Experts of a small language model.
Experts: 96 experts in each of 10 layers, 64 GeGLU neurons an expert, a shared expert of 128 neurons.
Below are experts of layer 7 (counted from 0) of a mixture-of-experts language model. Rows are named router (the router's row for the expert), down (a neuron's output weights, with its number) and show model dimensions 112-223. Each number is 128 + 24 x the weight over its row's rms, rounded and kept within 0 to 255.
After each expert's rows: a language model's description of what the expert responds to. This comes from a sample of Wikipedia text that the model never trained on.

# expert 26
router [115 114 108 171 157 158 119  94 173 168 110 131 110 158 126 125 112 111 129  94 166  92 169 178 108 142 143 114 135 108  85  77 119 101 111 165 148 134 138 110 136  91 159 104 114 150 100 148 141 113  93 132 141  83  71 159 134 138 112 125 123 141  89 137 146 134 162 134 152  99 121 135 159 101 132 147 161  79 129 161 127 183 144 142  98 145 122 142 144 137 136 123 140 126 120 131 151 103 141 119 108 149 135 111 146 152  99  95 116 159 144 144]
down0 [138 123 159  92 121 161 136 118 149  98 127 151 164 186 111  81 114 188 132 132 137 105 100 122 124 131 158 142 177 106 123 160  90 143 159 125 127 118 119 149 140 113 154 143 122 143  90 109 102 124  93 149  99 132 143 100 137  98 169 177 164 101 141 125 146 138 104 115 170 122 152 142 136 127 160 129  83 104 133 107 127 174 129 124 138 134 137 107 163 133 127 144 144 148 149 138 132 129 127 152 150 133 124 111 135 102 113  82  74 164  95  99]
down1 [107 115 120 106 161 110 127 154 111 157 157 180 167 117  98 148  89 154 150 128 100 112 137 136 153 102 149 118 121 128 112 150  95  56 123 126 157 123 166 123 116 157 105 138 120 150 114 121 177 131 145  99 132 123 134 117  96 128 174 134 106 133 143 124 141 132 142 110 174 149 126 118 125 115 106 103  97  76 149  81 154 127 146 122 124  83 119 129 154 118 131 148 150 147 144 157 119 158 104 133 186 110 130 129  88 139 109 148 107  91  72 139]
Description: Prepositions and capital prefixes. Words like as, to, In starting phrases, as in ran ashore, grows as a tree, In November, plus pieces of species names.

# expert 9
router [114 129 153 157 142 134 123 101 153 173  91 143 124 138 178  80  97 152 155 139 138 110 128 152 129 123 142 137 152 113 118 124 100  98  99 137 126 135 108 120 122 127 153 108 111 153 126 171 126 160 107 142 168 128 132 108 131 110 102 146 108 162 113 123 120 108 122 172 157 124 101 105 168 106 154 146 147 106 134 139 161 105 158 158 112 169 147 124 165 134 172 124 133  88 143 148 160  94 137 121 106 128 138 136 134 111 115 108 131 156 131 116]
down1 [125 130 140 132 142 118 126 114 124 171 126 128 139 139 161 120 101 157 144 134 119 123 153 159 133 117 128 135 152 108 144 122 132  91 118 136 103 115 145 142 179 128 132 140 141 170 127 110 125 152 109 132 141 136 126 112 162  96 135 102 125 122 124 126 127 107 120 136 105 110 158 181 107 107 145 169 107 159 121 151 112 128  90 153  93 127 155 137  93 179 164 118 150 161 142 135 169  70 164 122 121 125 148 121 136  76 126 153 177 138 142 152]
down2 [138 118 121 117 121 141 111 153 129 123  82 135  94 170  98 102 125 148  93 170  97 174 104 123 153 159 124 102 107 152 134 140 105 120 129 153 142 120  91 105 104 154 156 128 157 103 162 134 126 115 111 133  99 110 119 125  97 132 108  99 154 132 109 111 132 152 126 108 116 128 156 151 157 171 160 135 169  96 113  94 143 109 152 126 107 127 141 116 134 138 160 164 167 120 123 140 117 116 118 121  88 141 117 148 112 145  99 129  87 169 110 138]
Description: Foreign-language glosses. Punctuation and pieces inside parenthetical translations and non-Latin scripts (Japanese, Cyrillic, Hebrew, Arabic), such as the comma before Кош, or quotes.

# expert 60
router [112 123 139 145 158 155 127  71 146 156 120 117 125 139 186 122 148 142 159  77 149 125 103 137 111  87 143 124 158 100 104 149 124  55 104 180 121 152 117 109 115 115 123 109  88 135 139 130 161 188  92 110 165 118 126 129 120 120 116 122 130 165 123 151 157 106 105 158 142 141 118 136 169 133 146 142 141  87 121 147 144 151 128 131 121 160 138 115 123 143 144 138 108  69 169  89 158  88 132 105 112 136 112 102 114 123 143 121 170 169 153 181]
down0 [186 113 106 184 164 127 134 114  98 137  82 164 123 124 139 133 130 153  87 140 135 124 123 113 167 152 150 109  87  92 159 156 113 125 163 133 108 139 111 121 117 146 162 145 103 169 168 123 118 100 152 119 145 133 113 112 133 135  98 149 121 129 158 137 132 192 121 118 104 134 178 125 137 119 173  93 149 121 126 144 144  94 119 127 131  96 109 109 146 103 121 141 150 114 128 137 144 123 111 102 117 172 137 146 118 153 125 109 149  96 114  95]
down1 [100 129  80 115 153 154 124 208 135 103 110 135 151 106 114 137 123  76 140 109 147 104 106 114 170 104 117 160 115 146 143  93 119 122 165 111 148 135  89 110 136 112 143 131 142 135  58 144 119  70 111 160 132 111 156 134 114 136 137 115 126 136 158 131 156 173  75 108 117 119 132 130 124 117 134  98 121 100 101 153 134 121 141 105 140 146  91 152  91 100 104 131 134 163  84 146 136 161 153 159 123 154 127 130 133 104 108 162 156 140 155 100]
Description: Table headers and categories. Word endings and header words in table columns and taxonomy fields, e.g. Make, Animalia, Notes, Position: Outside.

# expert 28
router [ 92 103 128 140 139 146 137  88 133 163 102 162 109 147 126 115 124 162 155 113 148 102 155 148 148 128 131 116 154 107 116 114 122  86 109 158 168 124 111  95 135 107 140  96 123 146  99 145 140 150  70 162 128 129 109 118 172 115 100 167 131 132 100 169 175 101 129 148 143 148 146 115 127  96 152 150 158 103 130 147 165 101 158 139 110 137 174 107 161 137 134 119 117  84 134 100 156  84 144  89 118  92 114 112 125 126 119  95 140 139 132 160]
down0 [133 126 129 128  90  96 144 108  87 139  99  91 155 155 136  99 112 124 157 123 144 127 113  62  99 125 125 173 157 136 144  98 111 118 123 140 101 163 143 164 154  94 129 112 147 132 152  95 120 124 124 111 135 128 175 140 146 120 130 136 133  99 137 124 102 102 136 101 129 122  99 113 145 130 106 169 132 119 153 125 130 125 105 135 129 126 139 105 141 121  85  96 160 144 116 118 100 118 119  57 141 125 144 137 111 131 130 100 144 123 122 135]
down1 [143 100  99 125 117 116 189 132 174 176 132 110  96 145 157 140 160  95 117 107 174 119  99 122 119 180 150 166 101 123 124 151 167  85 161 157 119 135 124 129 134 107 139 119 144 107 138 120  85 163  86 102 130 128 144 120 148  78  99 119 115 160 126 139 153 112 125 125 109 128 132 114 108  79 101 148 152 148 126 159 123 138 106 105 102 107 144 134 146 180 129 139 120 116 106 108 126 126 152 117 169 130 108 160 166 131 118 134 145 129 144 143]
Description: Credits and table cells. Tokens in pipe- or semicolon-separated lists and tables, especially band credits and stats, like guitar, vocals, drums, download, rebounds.

# expert 46
router [101 124 111 136 145 142 118 101 156 114 120 138 114 150 178 119 125 151 138 101 153 114 140 137 166 132 174 125 133 118 111 102  91 104  95 150 140 166 143 101 133 116 164 112 100 122 109 129 150 137 117 127 132 120 110 139 121  86 107 173 113 162 106 136 138  97 140 162 159 131 121  98 162 118 132 149 135 127 132 119 119 145 151 159 100 154 133 132 142 115 142 105 102  91 163 111 143  94 125 111 109 137  69 130 132  84 114  60 149 140 143 130]
down0 [133 121 157 121 162 123 129  88 111 113 152 118 145 141  98 117 101 138 146 123 154 124 147 128 151 158 149 103 173  94 103 138 127 104 138 113 138 137 117  57 107  92 123 112 144  98 154 167 104 134 139 147 143 140 127 125 146 118 102 134 165 109 144  95 132  94 155 129 120 144 111 161 110  77 138 166 126 139  86 122 135 136 168 151  90  98 155 132 159 127 164 138 107 142 161 157 141 146 162  87 160 119 108  75 146 145 110 127 111 122 117  99]
down1 [126 146 217 132 147 133 142 109 118 131 117  91 141 115 117 127  89 136 148  71 172 139  96 152 131  99 146 143 137 111 101 136 127 144 108 106  68 145  90  99 173  97 120 122 166 151 150 104 114  84 115 121 139 130 152 122 103 138 118 148 150 105 129 113 191 132 109  89  83 132 105 131 132 129 158 144 172 152 105  96  73 125  74 131 124 139 138 164 131 123 117 134 146 120 142  87 146 159 117  77 151 129 109 160 139 142 116 106 124 106 141 123]
Description: Surnames and name parts. Surnames and their pieces after first names in sports and music lists, such as Smith, Lewis, Bridges, plus table pipes.

# expert 4
router [ 94 140  98 141 120 132 156  95 138 163 117 158 102 133 154 127 116 151 134  80 140 108 163 130 106 104 157 131 107 122  94 116 121  99 117 144 135 152 122  98 181 129 124 138 108 142 123 152 156 159 133 148 141 120 125 129 127 117  77 156 130 156 132 161 141 112 135 125 126 158 104  89 178 105 152 151 140 113 132 143 127 113 154 135 109 154 150  94 155 119 143 168 104  92 148  71 158 109 146  99 109 106  94 103 155  98 111 115 158 163 135 139]
down0 [ 77 106 100 127 110 130 106 157 109 160 151 119 140 142 107 162 124 126 122 185 116 157 139 141  80  94  97 132  66 108 125 100 125 121 145 168 113 120 148 145 119 120 106 156 170 141 164 119  84  87 164 135  83 107 118 143 138 138 163  96 148  96 132 130 145  91  66 106 106 147 123 147 154 151 105 114 129 112 126 125  97  79 170 120 148 109 102 162 126  80  99 161  81 177 128 139 165 175 125  89 115 135 115  88 117 143 123 165 142 116 134 152]
down1 [141 136 139 143 162 149 149 135 122 104 101 150 156 143 103 121 161 120 173 135 129 100 123 120 126 152  89 121 136 133 119 114 144 133 114 126 169 114 145 104 120 130 160 127 134 136 112 144 141  73 114 132 165  84  81 136 114 127 106 152 157  87 141 152 149 123 134 149 132 151 139 102 120 158 125 139 166  75 147 130 122  92 107 142 116 107 154 145  98 150 119 132 162 128 154 145 143 115 111  97 143 191 123 120 165 157 115  94 113 115 141  89]
Description: Word-ending suffix pieces. Final or middle pieces of longer words, often in science or product names, such as ce in License, ion, ation, ment, ine.

# expert 5
router [ 93  89 175 139 123 134 121  88 156 130 114 141 119 194 155 103 113 136 113 115 133  96 110 164 134  96 166 113 171 101 105 109  85  91 102 153 156 138 117  97 125 126 161 125 138 133 117 130 117 119 138 129 117 105 137 159 137 111 120 151 133 146 107 146 179  93 153 139 131 110 113 106 146 102 149 142 158 128 107 124 134 130 180 161 116 142 136 138 148 118 152 152 110  79 146 114 183 107 133 127 109 115 112 127 166  94 106 123 153 158 137 128]
down1 [155 156  87 113 107 126 104 132 116 166 159 150 145 102 155 164  81 101  81 148 127 107 143 108 157 112 163 177 123  96 158 114 140  86 145 163 137 133 108 108 157 144  96 103 159 112 158 100 140 112 131 127  99 106 148  98 128 146 137 109 136 131 118 150 138 146 111 123  98 138 142 100  57 126 127 136 112 116  87 140 101 103 138 127 137 158 122 185  65  89 138 143 162 163 136 150 173 104 105 188 134 122 147  69 127 147 104 107 125 153 143 135]
down2 [ 99  83 131 163  81  92 170 117 188 131 118 134 134 118 148 117 162 146 123 112 106 180  96 145 145 150 141 159 160 121 157 147 117 170 122 117 128  84 153 190 108 124 151  77 138 146 159 140 107 135 113 115 132 114 126 139  88 153  97 159  98 149 104 136 169 143 159 100 135 159  88 133 156 127 136 169 151 130  86 139 139 135 174 101 135 146 141 150 136 146 172 126 140 109 137 146 131 159 117 162 159 103 139 127 117 106 147  99  98  82  92 136]
Description: Surname word pieces. Later pieces and endings of personal surnames, such as -sson, -mann, -ić, Johnson, Williams, plus table pipes and list dashes after names.

# expert 8
router [104 117 214 132 160 187 141  87 182 148 101 177 121 195 146 118  85 144 162  98 150 103 160 188 108 136 147  99 136  98 141 133 127  90 111 154 125 146 106 115 156 113 123  82 116 168 104 136 162 154 118 140 170 142  97 129 155  86 123 144 124 143 111 127 157 124 126 112 145 143 150 146 152 110 152 135 172 120 150 180 176 129 150 130 147 117 137 125 159 157 130 105 118 114 149 100 148 112 157 106 102  85 125 104 150 133 103 103 133 147 132 141]
down0 [138 166 110 121 115 110  94 201 154  98 114 116 112  85 117 149 148 100 157 157 153 150 132 138 104 119 140 126 115 118 166 139 114 121 124 140 158 159 139 149 128 133 132 145 107 148 131  74 121  97 124 127 172 132 123  99 147 114 159 131 134  86 191 131 109 139 140  91 143 134  94 116 143 133 136 104 147 179 129 123  99 152  97 115 116 101 133  94 132 115 158 147 137 138 173 103 132  84 139 117 146 115 161 124 113 141 129 136 113 123 139 120]
down1 [155  95  98 138 111 147 125 135 128 127 155 141 133  78 132 119 149 146  90 126 177  98 164 129 139 132 135 136 132 180 114 143 177 161 129 128 135 116 120 155 136 122 174 133 135 136 129 175 165 131 144 149 135 121 123 120 123 141 144 152 115 148  90 129 148  74 108 167  73 147 135 111 118 117 153 151 118 113 135 115 146 111 145 118 129 140 120 148 141 106 105  96 163 128 151 139 133  99 143 148  82 127 132 149 140 143 129  98 118 135 142  83]
Description: Heading and taxon word-pieces. Mid-word fragments in section headings, species lists and taxonomy tables, such as raph in Demographics, rit in Critical, oph.

# expert 41
router [132 114 162 151 137 143 115  98 137 130  98 106  76 123 152  78 159 151 136 101 150  86 138 144 149 119 187 160 168 111 101  93 103  95 133 165 133 117 125  74 132 112 138 109 114 134 100 157 155 169  93 128 138 103 108 134 130  94  88 132 121 158  88 134 138  84 119 176 140 134 120 149 159 104 143 135 170 104 119 123 105 145 149 155 111 138 145 101 154 164 143 121 102  99 149 109 167 119 173 105 113  80  96 147 124 112 138  97 109 114 135 129]
down1 [142  86 149 161 122 160 112 161  99  80 153 130  85 171 147 135 106 102  94 122 172 133 150 128  88 106 134 116 109 110  82 114 130 126 128 157 133 113 150 142 130 150 144 118 144 148 128 147  97 130 136 125 102 144 126 112  89 123 139 120 151 159  90 137 146 120 134 126 136 140 176 113 101 129 170 153 120 140 107 133  68 109 138 150 123 151 114 134 172 109 147 133 124 129 178  84  81 136 142  86 165 137 152 132 137 133 128 152 120 122  90 102]
down2 [117 141 169 136 139 111 140 156 130 114  74 126 194 120 180 131  78 124 134 122 122 107 104  94 155 157  94 101 140  84 157 142 132 134 121 145 104 150 120 139 134  91 114 106 147  85 140 136 149 112 140 122 152 132 157 102 114 172 117 115 127 150 137 142 151 178 110 121  87 110 136 124 143 124 127 166 171 143 138 140 129 129  88 111 150 123 110 108 135 119 191 118 166 113 161 115 121 125 127 142 112 113 117 143 138 114  82 107 109 127  93 156]
Description: Foreign-language word pieces. Inner letters and byte pieces of French and other non-English words, such as régne, orchestre, Hebrew or Thai bytes.